Experts of a small language model.
Size: width 160, vocabulary 2069, 13.3M parameters.
Training: a variant of Muon for the experts, 316M tokens, 6758 steps.
Below are experts of layer 4 (counted from 0) of a mixture-of-experts language model. Rows are named up (a neuron's input weights, with its number) and show model dimensions 0-159. Each number is 500 + 40 x the weight over its row's rms, rounded and kept within 0 to 999. Numbers have three digits each.
Before each expert's rows: a language model's description of what the expert responds to. This comes from a sample of Wikipedia text that the model never trained on.

# expert 15
What it handles: Determiners and verb endings
up0:535423487419477482519511498526558499491545467445485483512485456520456480449515512542462495484392510455511445495507482479436502485483453498446502558467519465516468528526533528561481396497493508493541433521478518501479477535431534496468525467559557522492577445583523544499525460449502548464567475511475516457482485548498482536547530442564479485577483510508506493443464516443500540467454477551528473502455444481491467444519529600485492593437561491532568513476504506513491400583550459
up1:539486474508453502471557528507505464499426502463399492497432526501457477539539500490506576416524485486556499464492464512471414479516478444561487472598477509553451479514423485461547452461484429491405545474524446530526510541517535451556474535585501555509529527486513523513549510576494529477510505490551570533492505425494490549519481519520504520452519495542528475486450521529495437546420489483531552507479474532477531573551476483570458511449486530502505492450485495479544379555461453
up2:552529520498490472552554573559455513529478521548519430477525480522579506594482549510546466432503478454524524532501543441562464457506483515464515514504570500434513444550459523489558442436438460508514497571475502574524508510489504628485502493450494522461498490552487462530497441410516510485495426545510491472449521417471491519549464457527548522511511551567542573512506494539517547489502512505454473489497501525504513472548418466433491491562434521522479457512465432561454479463506465
up3:545510562455509482536504529502439536562440588525422413438510528488487537484474413557479446497588487474496509520462423412463483522508541478425508476494560537507524568477425539516516389511562560483532459459515499511527391481529482457463533497531475534539469519547501473472490584446537517446453447479472478440570507430517483493490526509508517487498482512474464516494404512457477475474489476537473479529486502559563430510464492467504486557488517532487478520465479501541486484457508510
up4:527487508480549462488557539533476563487477484482539458430547503465530518465453487486500496449500508449474523490468551484462473518568480563549487481514481539473407445492439503469583482433498533455544521453497485516454555492502454565503565511554387453523470432554485466510535459499535547502487464406469507457455582479495442459421473472515563474475426540542520486453520512462504508466555528555526429533499501457454518515494547491567555525452553449521480480415528525490502529467444489
up5:517481479479532517442478505550429548535470443500457515479482462467393569478510499539454539532470468486428473475484556483554457450423439407511496485505512467517481504536542500413534473470604569527554508508462502519484471451473460441492509525443558545477538528540501526486457509481526483514490480528483492488522487502458511476569511475518548529499473487538426485509577509484498538606481520478544472502574489542496484399549481550544493471565536573515463594515468556493495486425462514

# expert 10
What it handles: Years and numerals
up0:560553499499569491572463476511458468455495452441483513450470515504446489552473530544532495579478536488536565463489514452522583452540529449490537495489459518505477510574521519519486535481427472526521442489513496465487533557483471531551441470546515485537508461577495453553504566408567498459533569580471455511521482549480505466571476427495544472561467408524528450506546493452435444551521514459552487522506553478482490502431470431483483512499456513461525547491555507569532513565481494
up1:531531489506407474479475443465486524466475461469569518488563490494500491459473492550529485450491565466522452524435433483556543520494555528490521486585532555510509556478538489467567602464509464544511473523394485500423460601474499460490501505463561467554544439496515523447456493535496537530495518389559440530494495540535444451487506501466473516474509489491494509528483477465505502525463495431494453410475548499569543489462465512529506493533415575567555555474483461508535500526502497
up2:484485513600436497532420561496503478532533522494513578510464545473519445486516518544503446537481524516465525577498484521542491444467571553508492422526447493597557532490499517512462546488561574580472454524491448520459473488479556487495482506457515539537509575500530441493527498503401518498463530423562414532517476482478430461552485465519458512516458499502525514411542564509370523482521513496543510534417498458485536459481516535505450457542478528527492527521508527484503512463475489
up3:495481560397482462500480438555489504493556483484403489520551491534462478495498570546503523496496483414545474545466445454461516503494517510458552483550496432534536540485465549500458498452477473506505563514492429512545539573526500521504448460532484548453510474544534514458490523539459486477386515527545530425561516473432527563510604483484512446547567491559461528499524513486515489462456554540492423479488445478473490527482498513562464558521516538529540529603489454572487465505485514
up4:531411479503486498465502556474519603484419469514464503519423550563466493470418500523510473528511468468541481536555532499564457503477543618500488471517523493518527495506439554478450527501461502495535474530503493455538492459504449492497472467510494482495599450536512519439487507460460517485414415443563510473481485576530538525480475510476493449489446523537393403489464555495456492560486504487506518521459474440485472487490494482516501608501513528473484520564450449535511570505526432
up5:494470537497508473460504527490472448488472490572395523460535506552419529518559528561504484450586426495474514462530431536519484536520559526490472544475474435452515504518508526494524466530498576510460561441560504520541468463455473462503549498463477453526513475456541447493501557463460463455515453538445479543498506532478479508506577530520446489541424461459468466457509524524393561487473558481512541557518438503524399489461477462452439542490507481510497447530485543520458606541472487

# expert 0
What it handles: L-containing word pieces
up0:426506503542484555510468452593486515577529534472494522557460504496525539507575564514523515424502466456527546453533501595519487517515447523550483505462492465500475449470551513509479571503514472503497468525590484495489513513535563470561504563518547547486543474497517521494522409421444401465518519509579444463516499576576545468549514531475510527500464522528490512463463549492518461496534496580366552483470486529474523492469528482507554526488492509452478520522524518505481579570542489
up1:489427480516458502501452424535534409541483479526488474480495492517509459462557542511516509494482498529506455499553470496468414520485522507472515476479549567552530474573512543500473530506541457484464471526458439480472510489520565439404493540524465514468542494463462378467487400536452446446522573415546467452470518518453494527503524584500442531534461492463482485441513552499538479474526484461499550535458452478455466557515451576522476522573475520541487524569498562463550490477504434
up2:502550524502479461462462500519481512377567471499528473500476503502610487530531472465576516443500538482558491533374484528557514547469474481459570473487511449507484514565462510489473514560512491522539575472530493464469512475490457539457505518499492453497598528438509555486494488491483546543498466503528468496452544465474487539523500613494509473530444472513481470443471492558448461493530394538539519508442581518507461520510453507522451527521586488534514530538458490479553468601486490
up3:496483441554554506493455406530583459545560453551489527474412470523525544427519508497472479492573442463502523526522551518493549486459448524471512469504513571474496517563504576446549505517500563557496512522443474548512508516526448492478540479565490510509553507442517540533475456453542526558530533521509423500490502472462468490520508438443525414539464484415471448499476524479460460475503480537514563489473531489462496473446587536521549499423512457432464482504488468512544389511526448
up4:515477446500487414464433452459458550601476438543462493495540434513519516455482573499481447469411475468558479490505494484458511486521477537511512586530460498515510497575484435417555534522492486498446498459510513444456535478482529435512496554517515492497429494528449454450465460542441442523552514552548479452559490507431442515430523498462508522477444539567440399511487480534458511477504484479488511511546484448454475502513520477437501437539493463494506519501500527533412520432443476
up5:388502480552467478548522470526497534497589462456430513502482529450496503519452457536570550509544569440488581467496512494447487504491513492489507433479502478494575526468572479514477462506469548568503481600504498555444550518551456521474536482447478521508470523500459560513551534541470495469591558539529468474475543487409544514488487496507529540505473510514478476475476478540483472492490490564480532507418548498483468509554468422599452523437472434435423460528505501539557485526516519

# expert 4
What it handles: Mid-word r/er pieces
up0:505451487555497515488411528559512519535480494472488516489507643504550521453495551516436537506539539580521506470461508479443512474496532512502449483507474493532434491547501484487476590479527542593532482457452536554482534396460523523535503473590531485531484603552503456528397539532529478495470502461456502491534557476453448528540492479531480556482469485527450506440528526440526539485435480514478468459536480494521524494604465495478520557511501485519507532550489530495554477436573496
up1:453447501584443405432402461473524461462474505460568496500540482459567499492488499548459520519477502528532422478440524464522486454502512524589506522497545512530444457481485485474536482530535520523464498561525464442494543500502479470493564590514504490460552513481469407450544525493446495452471484550520521481517465493515469503441553528421482570521470427559499420517527436577484468515496465531439549521540538495442490547454552546472499542494517467521512482572495474471424508510447510
up2:461494493500456534558520427499471512456415514450468462555418530456477489473498453533570518528460486554525537554433532477485511516492498505530422517464507582519475483504504430433520486488555514505561459556434412569517433521517521520516500479480538425510534484553525498556517438460468498607539506464500495502521518499513489516530471493472494548550512573443516481495558549538497498475543495475499484540546410506481484456528569608413436458485522480429500545495480561517511494529523520
up3:506540503467421530506603474440536548481474536481470472473468531464477504544464495451603566455420447523487530472556485533488524520505523464456463432586529503519450534392481486487460494521525454474472575519530577516478438508462522457479534478529493449480494436488489538560478429478530523524484519479455493525426490518488503444500396559491489514479465530447475511472511487595450448488483525470464522486571525532497502435483491402493570505513446478544469463527548489529541469524504498
up4:495529516468526454456440417436525514497482508519526508471416581557503478522489544462610518522537464521499489504470441448532487486509467509464544516515450566506470484488484494468543505515550496531494577423526472484456544547470485504497529472413502488440526483508478586511488494566545461504493570488523439529521489491502503575470517535521456559514491505570486526538446393572462485528497546543472514593554496537505516522449472443530486443500490451559535487553481543479482456462384469
up5:478561531429486455494509466467400464425499444510514504503470436513470468493488468453476475488450472528488502518439484457558564516577493438456532498482475490528492543544532528490446515450517540492528492476633533464448496491528549539526470587497491506494408459516417544472486494433510471455434497513446498467480518522433450482475450507451525490510475491547497513549500515516462475524461542485470505487499531568493507498525491461507561549508522479447484478585483435442574416477476386

# expert 13
What it handles: Headings and field labels
up0:543525523520530487426470562470501471543527525571570433483492490470509604485406532490615525506403554464424500473408519484521540511498488442550516486554473442582478502532469493451448468461510461461508474466478499510458547507527584506487524533417486510459449489569464517534508499502461487489557456519583498479503467478558492491477528498531449516476536545449414519519445569488532512484459530547518547550495460447439487517490509513535453504521579470485545501507490512472532521458500481
up1:530597428518465451549568493484451483550527530546491502474415472543477488468472522488565518454521474475554544501451505474492424520466509499498498416501545471498480590488568522505450499498524566448527512523528507456551540525479522502510506527493507528490505574552563464471405517480555408448492473532509466452485531470501510379507494490526492507415427453499436487518449419478483553519462510476479505528533520442568414450535533536504511530561534470525509472521539505552544459512505498
up2:469525444416487542544468515504495493444509401580528514565538490448508477551528573505556504480556548446488481466454525583489499536551513457520499431504472471491505485562545447460511488549543499522486538472511481568474536516489446473530499442454522546504461542519504527474463487510472585490512520528504475509431535513483530498520532475521575470500507512535462485563535451599483442456440471534487501566495562485509524537518532442454518486442529549534509428446429559470583419430509513
up3:587485472486523496448402579517577483487499482408467469505562501532558510562485522542475562557521602529546512537448592502418500470473523581494562475588476502481468482497505599503558516508521487511495564541474517520521503442456437444462533497540541449530482506499466498456512486496466500438562504483423460488549500522500479454497498521515400503522475508465559506498502468515492464500527477472531561496580539536491466492576485499561520479554442509464489503505450497508551530498525511
up4:484549475595531489462431471461408562486484476527429480492466558572591472471498477550468487497581531478436549511531482534430495446524441527496468496516560533509482542495510530541534525503458445488487443482541473506441494515514508504494497494533435545440504456555498468582504518500494529469534619527511502603520572421416522545526524463557480481482513517513499532498473496516468445495551485500501519520480483540451487453509464502465577489498564500507592558508531503524523494474583502
up5:564521450486491532516491406482468487487481461446428477520516496487532552498466571405524549501509522535463580523466463520462487449463535526449555494457506595489500465478446399484414500498493494452498545545539539527516525471499556569474572461473541487528492528573479461566515459509490552498559492480529513510512542484554500493502437492534495496475523483445547530547458476540444473490487468482477563552472575523524500523551526457537440560451559486426499548463521570457474482517444572

# expert 1
What it handles: Word-initial prefix pieces
up0:536421499499458476467478479552554460546465470497533530435442500511533470397449514426496483492522517458567537535475530474503515467527492450519475424406542549457536507458575541479455473505521506509474535470503472515464475520505475518500511481510432413518485484527434487474493533517467480459474465520535487500570556510490462513560448537499492461509471507559502439483536492465419532462447500534571458548577494441533453541568405519558466457491453469432511548543432535488458503585520511
up1:444516494447451535502534552510573475548453469470505507427486517558459543464555481535438534459406469504490539521501444497497496547463493490536450445506512452470569498461478471445508472500494494459491505550586453487380479574509494485506477473490463475477507471495489514473459528538532455441506438492562485485444505514449440514533480441581495448539519580601465484464482468478509480464439485482514481476532418591499455494456516493524451502528475451539462484497536487490451408570507447
up2:498439442459512524489540495543506472470519484531536539572508487517466510489513475462576506453489460536452531505478556466524524511498500528578488488562477565505505473414507515464569486520514492493418466524493526491490502494514516551565454484502465498521551536586548539511507523515481494555457474515537552473520529512507466560545479464516542476488493465423450522520503428469462435477403440457502500480560375446447468567461491577513525471543486495500400459513575573436464562532554502
up3:444453415519481609521478446512476522470551430562516521566558557450495391468470527493444513478468525493528442499457510544544495508512597535463516494485454482510459500531501480455419493560488477487479453462532453573505434552503527534473526464549490447513418551463502472501530531472461505469516558498417451465489419448497513514499506446499482537509464470485454516499439492569458523490486428484457418533450481507493521589484479475504454542510465491508470467516467552460443470473506469
up4:484412460466532606492505502494469523438442496540496498482546495517516514436550514411477551533520481534525513537489464485488486483473512479432597494524478500480523462493461451588511462550501476503489484473523450521509471559518457538534554502518528518481525515493470489476564525470461478550437427451551503526452473539534482471466495493563494559544497443527498433520428505403419535568436471515453561527487493538546555480457418559533507522515435542412510476499536510501433493480577496
up5:514562571531493554502497502411459509568493420502550465545558517515522519543533542488481523443528542436471423470529543475500479566436547429515551504481438528533452492459527530563497490510457443569498463485499441460546478492489498521503587446527520448520562530546490484546462458472495565488517488480482442559495517500487522479515446506486533460521546464492493531498531482494495453558505520554508478504591572572469489485522477589534455467475501497454565455570512448500491582448481585

# expert 3
What it handles: Name-final word pieces
up0:586554436490583510456501485467591480543470456543497492543468442529492518489478485497514472439521498489522509493476503522515575535506513534476424481465575425410483445458546462447534536463485401446522543487488479476491446552473440514434554514441489570529506456614442542495502504470515533512555513480514517514559538532538488504553498493476572484462589511507506507481538478552494492491509478502488551513572514524503573493555591513555543515475523546488454492504590486532484501500514462
up1:496490525423435531499471530470487542533493524567538431533501541473437602516423489546536502466548494464500506529473507442508491514432507540440534481519520491533483531505498533491535494454514450514525541492520525562509452508511456521448544566476546500500487496558537584512451468482492358541520472535541481588550497457557500430518500492532480504511508587481491456531399468499479521509462457540520497510538524485482526524587535462469480509466422533514517500549423473540490434559581536
up2:507509447515453435491432524503448571510534453564437467470498479481494465587446424467505483561436563527480513497569464443485561467510516505519455484515493507517486550516585392488558518485459449524423504495493529558501519496455486558505496501472516473525413526448503482439469449476478483509545433497477474466541460527503460534514518540541476454509496472543506496526471560503383478483546464485452469529470465480530514516442524496496530449462588503562448547496509596477451451467461474
up3:469584517547445486501476486495550481530490496456494442453507500446454484531514489530557563557533518418514548533511464440527520518474443435517558407502543558468487501507490468547465422465533580566508496498487450476526519471561487510413552480542533568534552437429475510509438465568428557530533553545490542504523464487499491477473454479477472479567486571597500514444567539467435548461511457540464496494537515510570523508462519466489468507502493479489427519474440505525517512526516537
up4:501440489447509542476426460585401537481462497534472515412537493495502485491477446508432546505530560490481554544506434452492461493543472525473500552486496542543606520375487533519533575442453481481537523500494466425508514485539530528564500493505498502563468504463466482462436446579489496519539506491516542443494484562516466506524483484537493518506488530558555545532458484547448473469424536512442521527524415520433496474483499497449517549495460444512552442467447470460477530522533455
up5:470534502445447496449509588493485535481473444482456512481495447468482489385511472477512532450562562460491503443504428570555494433461490482500511423523484637539538569539474540501492521521503517500463525569484563484501512428519485485547534465487543539499504505496516490428535526460491540545540497473444580562498494512505467535494448471505465519442537530506522505541564510472523521549512494562464426468480482463563479495526482454550452506461507398456486441446574504541461493485460469

# expert 14
What it handles: Word-start fragments
up0:456472512436500548496458444569490579431492564506501471524533416473499436523447535537526454479523465515487507501550489425431459499505483518536510586558619441482573508494533524457514516521505489516458454523423430481471497521474510516495511511486475582500512471462459514511418496494449512518488474464490522524476492459561433469511583504537473487477462409551495474457529482566484434494527483565511426568542495522546464519502512467526427499483567465527496468556487537525439446470470475
up1:585571531575443538490537521529498561485450483531511494498551466553491511492516498532550477497615504549440520503441430495475491492465544496489462518482492546537456493458460433513451416467466429537506521487501531527549525526443501475460495473495496560575528514484542474489476471509398466529501465487466460506469498531515436444497490520498503516483366602492499416529512582495553447433449525544509469484474502465524526495547455505483488564503433525487542480546498532546555546464516499
up2:537550455529469493559474404491447582456490477501507463582526483519446506549468476429483523475519501525528482477510433485502519596486514456589490442546483602509540558536525444464438480512534524435582515481465481476534508559546486517493515423470445424544469527496549440531507557552537560473496499507491571472510461514511562526503447519477546492502529445510511498519553489500541518425425537492489531553539480488498460508505485483475555494573474536565491468531506437554542446527467488
up3:520548511497501509477372470522531499518502439537540504471536511504494486549556494488499451597496514526501461487523549487524512489501501456569457443498521468547504537459623474473519558556538460463510439532533509560462535467496472543518482482500542550493509503520505417543506509412523487528538530504548507455485525453514489531540574540446490652462550482525456463475556554444438481460553486487511492533540506531498520569539507538538543494546521563503400500466463459535539528510474488
up4:509461508558448548508512520533465495502480543425476485491553485428499445519540536512549477465556426503515435466505554491451486505522530522541544484469489487545516541491408484463447461521536472503462435472462462463521460505514385428493583507509506529479580491480445463580542458548492400523412524436526489480508551520511548568513532541501518472441508485515538535494524484478504463494479498436433486510492531596469521531575513555566502528564543470442489506480490568528536552486505480
up5:456452499522587473498513453497516479515532445529464454527472407512440506495512515498538490509510451476481455458518529483467427560473514482563481501508487490582453485498554509423488526446511488524507481449478522492486446510438515511479482439491423560488552497424490513479411517510505498479503504555454487536468527498509480442485471496511425427527518471487556470511502453519555463453440447444469530488553505492521485531475457538549543511383441523477594521529610583484471505490451405

# expert 2
What it handles: Word-initial capital letters
up6:501537475499463509585529484487443507442503502488530492477534487449490493479526438550510582457451445455510554522527504508507487565440494575587506466502504499464472558460549446520517487563534559514474536442564431537451464476521447550400490493535545473416501456495521483536545432572495555440467518520491499490504379437437454501510458462511539481534585450446499527535560498516511450476486482500466495450500465577521481502485516526425528518485470526434534491471468472450532472486481509
up7:601508550502487512526501523482484461450435512471535500494490488450594459518495507460482455490493448492459501573458478482421514534562507504471522462503596581565480512518462517449510458535496475495510444502488513521485523494494498484532523516568537455453557462545504515405502434433459502524477484485494485490540479520429501491512500479510506554431456532527441458605560566460494568482551530480417538517533545439469552539533520519482527532461372572504487503524481527502505477435447501
up8:488572451473497527453520442461455533515514566515440454447521506508513493556463544554496496421534453524445499542503477464540457464455465526529588502531505541476531535453632536465497540484505543458507453473430514439501518503500561508482583500496482501536530490480497564489479476476450447510511411407479514472499535498483448578540499447553531427561510513498489524548502502494545436509440513528539561470528465441495476545439529439471443529549490508574517480473418489493494515559517477
up9:501440520584516463472456465509507559456530514377522478432443509506475469505490536414558493562488400526544555528477510495465428452504510542440543528555544578467455489553527496470504473539549520482456523540526487495554524517442450485487535469503501493457460522516530602510526478476463495516502540469565544457522591449474461474523545524589521483535506485411488486548539463556491570513448451499509504491490491506528523481557429494576454525501458470516473480465505537480503504491429516
up10:482502519510500508472393509506417449430464448512550517482519482498472560521571512566491561564475512533444547547476502484542514577449531497493494442414440564526550494537475483442513562519510507571548545524513509482572464552478496459535505560517512515497462541469533539461403464534447544475459533492529499537487494520476479481514544497488497499580523510555535495420457391503474530532472445428516550449498451558474504445557525561563518460440519515507488477504501487478537479533464464
up11:478517478494459482414519453532410506523556488525444523512483522581524558396533513591514544499505513461511495423512504490547604439528500474473466511556538509533523534512444508513541450465472444500506512594484531485528515538464523501543560485564465469498510455423499534503445484528507536481479450470529527485419515528534472505499481528489501538460517489480522496497550517511485430505502419474490514447462443490543438484480485529533545506506480468568440534591618457491526480481410450

# expert 8
What it handles: Month names, capital starts
up6:517502590487536466469476527579431427477600500542462474528485553458494534446524578463526574478557520499545595511488568506474516417529552533506474557492519442480513502517469516446456522558520511552530522528530478521517489482493478518538544490382516482439465577506432519486572507546531503468482551526537471469493551524507507539533535504536502531506441481582516478479527497496523503494447457540454494522425546458455526472566515458511555550541492476452500469464419474555551525497526481
up7:527432571447449459459541410519440545513488500455456439491573483523484555490517504460538533512525503455459477502465490498446455468437495480506442517542568488514544459510515488548458561504478551541476476521508524471493498487508574484553482473492502489567557530558528504532493486513570446551502422443461542482441498472443515414456572513555400445467498481527531529557469419485471488563447511524487478491499478503489492474511542476476461507557499389577500430498454521494491545446536471
up8:555559469479510558558473518456539468539582549400448496506524509497497454493472547514517482570469495465495531486428508449496422490464520554492582484532483502458460566477490532509449483488503474565514532488504527535485554488503536486523499527542514578498468582492426509428530499473519546560524486475445518489498536528567481497570440560515480465467488504440492508530553581591548446556469535485514510456439537530472543538481522516468510517479606476552436462430537556520496541470467481
up9:548530498486423588469430512487489496532551572475459535505428501520478434511488482515473436512519454441538507475519516546467470520482536525508464567508533492560514422448517534490497457513535573486475455396483501423539511521426529478461452437484469510549455513399490498522468518450439518505571392502468500494516551519521527459496492447560532480528426536501543407538484479539531460432505482475448509517532518521561537535485491533485566511509513428518543485475497543533544469504432491
up10:535561502547472537462565521436541494522500554465515480526463487553538495510422511486468531480486477457500577526474460497520534439518475494534536475465511493503524532556489479492478427477565508395487553495514482447451463601503462526455485460456537480456510374508552548437441468454503528502476467477578517497458547472490488524510487443517528510436411558576500485479495463568424469531449525507519466572558435507532451518483496548506511576519532516491557473508489444493527564548496483
up11:569493475594504493523513471516421468566498488477530544523469460494560529520555498490545587458436528442585490541494506536533476534539564449504432488573537570446473456474519514458465486548419475567477541505511457532542505416529482525513563520453482498528496511503546503515499558487532443455485447406517494428458463523545485465508507458539499435503477522500490509452486538510511489442498593474520436479485490457483490600506463512482525525500534575490563544488509519491586492498514432

# expert 9
What it handles: Mid-word vowels in names
up0:519439503448434511510462533506546526463526492568476504516489569481479492547542520449532515545412575479449460511545574567533448473472509493506533466533492576510516512544535554454567490462491549522454549498597553471545445478503477482420506454438519508444495482521490540527492487535488473481490492547464521484495570480564508516543441536529476554448562510509440465428509496447491534452526477602509455512519562479568484397496539530486469448547482512524470553532551487521512470451540551
up1:465492506531549593490480516422485489511482478493512525584465502533487492496517405557479584545502481510491534543492526444514535468470502509532604461463472496551519496455449527513488501561550458531431461516464569522424453461552545557527536537563495465509577513555509506591486538502444573471467470515533478468460509534502527493535591479503476467469527556545491451497491527429543518578489491488504476529489485478464576440541525518611472467532493509487525412484554496525497489482447495
up2:530498505453486482527572465486533437408478529469512544420468485508451525508556484478480492527500487481469438501489482509467441605437511525419555439542497538462533531500514499521539582530462509564552435551528536458445531502463468537438521463488489497480552509554466489507524532485539536532525478513510534565471507527528512487507421505505473529556495505490521491529471471441517521446409460568577538482497473440539455506533551539512383534480432447495536524464589545489525576512515488
up3:468540582480431461492502485505528440478539516490478517433511429592444409457526522528474516512450530494458463601480504499483521480524527478521524493425478485545489459497533526478453476524498592517448474546535524414516468569506491541531576553560500524508481468473513462506430503459523493466456417520469473482520548443474499496527512534486499506500556480514432397545457456498549524458462545568480470579512554438494510429515537454528478548468470519464464528554515547511465520434482460
up4:587473501498488527462492444560459467487529548498440502503453459516521467423442599506524506507494482436490411473482499491471523502454495506538528485570510490473448497505540568464505526562459574470487546570517487518518523467402458473547464622523511479546496484446511505488482461514517500475423543494513531517517517462514469436508493459510510480475393471499454443478514462417499495504572584528518444530511537508438452509526502426607524477449487468514493499513477520538519560487555532
up5:449493513495523510608490494538497504528461434534519513426431456468493500522439495600540530482552585505514501509482574579564472484567549492541498470494460426514495476469535434478465533568499523478528432470502490446477446524531476532538484497490501553486486462466493522540513497464419508537430473561510424540483525538519529488544509494465457516493573454451478444508530519606470429463520491474491495480468425495431484510541498539501428521469431537542461510485545578484445511503479536

# expert 6
What it handles: Consonant-cluster inner pieces
up0:536531424503535488487523475524493468525463501498496499448434527502552530514546467530559470459526404506415553493516489449545463541529505487492531503460502537565505431517457562515468446484506484523500538491502501517525457473540532505542522494600450482474581444422548518479471475533502478515568482517513540465535487597470550517467525511461496424465510467546492484517502509498492461453552413538487537482528444486484500456442529361497542553557542463558481507546397529527491552532538553
up1:479523468493443483537527475502454440565449547560494524545447456532470543543495567497504490503584512490487500523513473444458484463507534560517553528440465468509529560528572429514547461530498579461485572521485514460510423552493436506583501499598507494483450469452486516439529486462483525520471576473448494510498572579519461454469454467450503571539461522498525471435508453569468534536477468491541479481585504460471434513435461463485526495519490437512485494501505418461457479516502442
up2:453512536518473528484444456498504496509561450432528543482545523461522498515572565429442542573548505520507488450476457552512510615496527505433542473572434447519544552505487457572568508547523541519499403514538463524542506616492551461485517477478484457511555431530503459518515520443560485507446477514508538488462519555457499486427478503515463462559494538478514562506490506502511500483514457503449434546446603517437466531511479480526502528532467528472524510565561509481504515550507462
up3:393479460540516478581514428454418525525502548516489533470503512501531474447520578547566503544576474449509463472493499489436457505465537492446551499504472510518526500521467465457488467511546507512493472449528476463528560498537470471518505521505485527551567462523451486427469478552578496490502568632525495501467488479477476499527538562574543495556482525532479482448494562536444484469479554510440549536520481504454447544494581497477517591495446484480512496438509438486518516391525491
up4:486526481455487481494489519511514548524578520534525432457439456478488521402504544471509471445470514478474559530461467504527522514494480504529499498533555457560497515534454548479453570472500543594561467470546491460545514525464440526437520561431505518476602506453504543481523490571452450454495503486517534520516540571545466527517469508496513555497508533548448479518473534525517514472431489472594563467474562505485494595559411417582536568521483454473490506497454487526565485523516466
up5:466500502489534442425518449498493507497501455531546573499478582447472554504504512550474462497437501461531537474499546447598547512461467508472501472574511528483453499549524551519527493524532476579524571461505563507454499455520465495412516495509429528418568477454471492459399496511459490479526511523500467517529456503551512566546482486484473478478546524547506456428461512494455467577510533532537491522506528464537547456586424563501498552515566452472453493496431518607520500497521489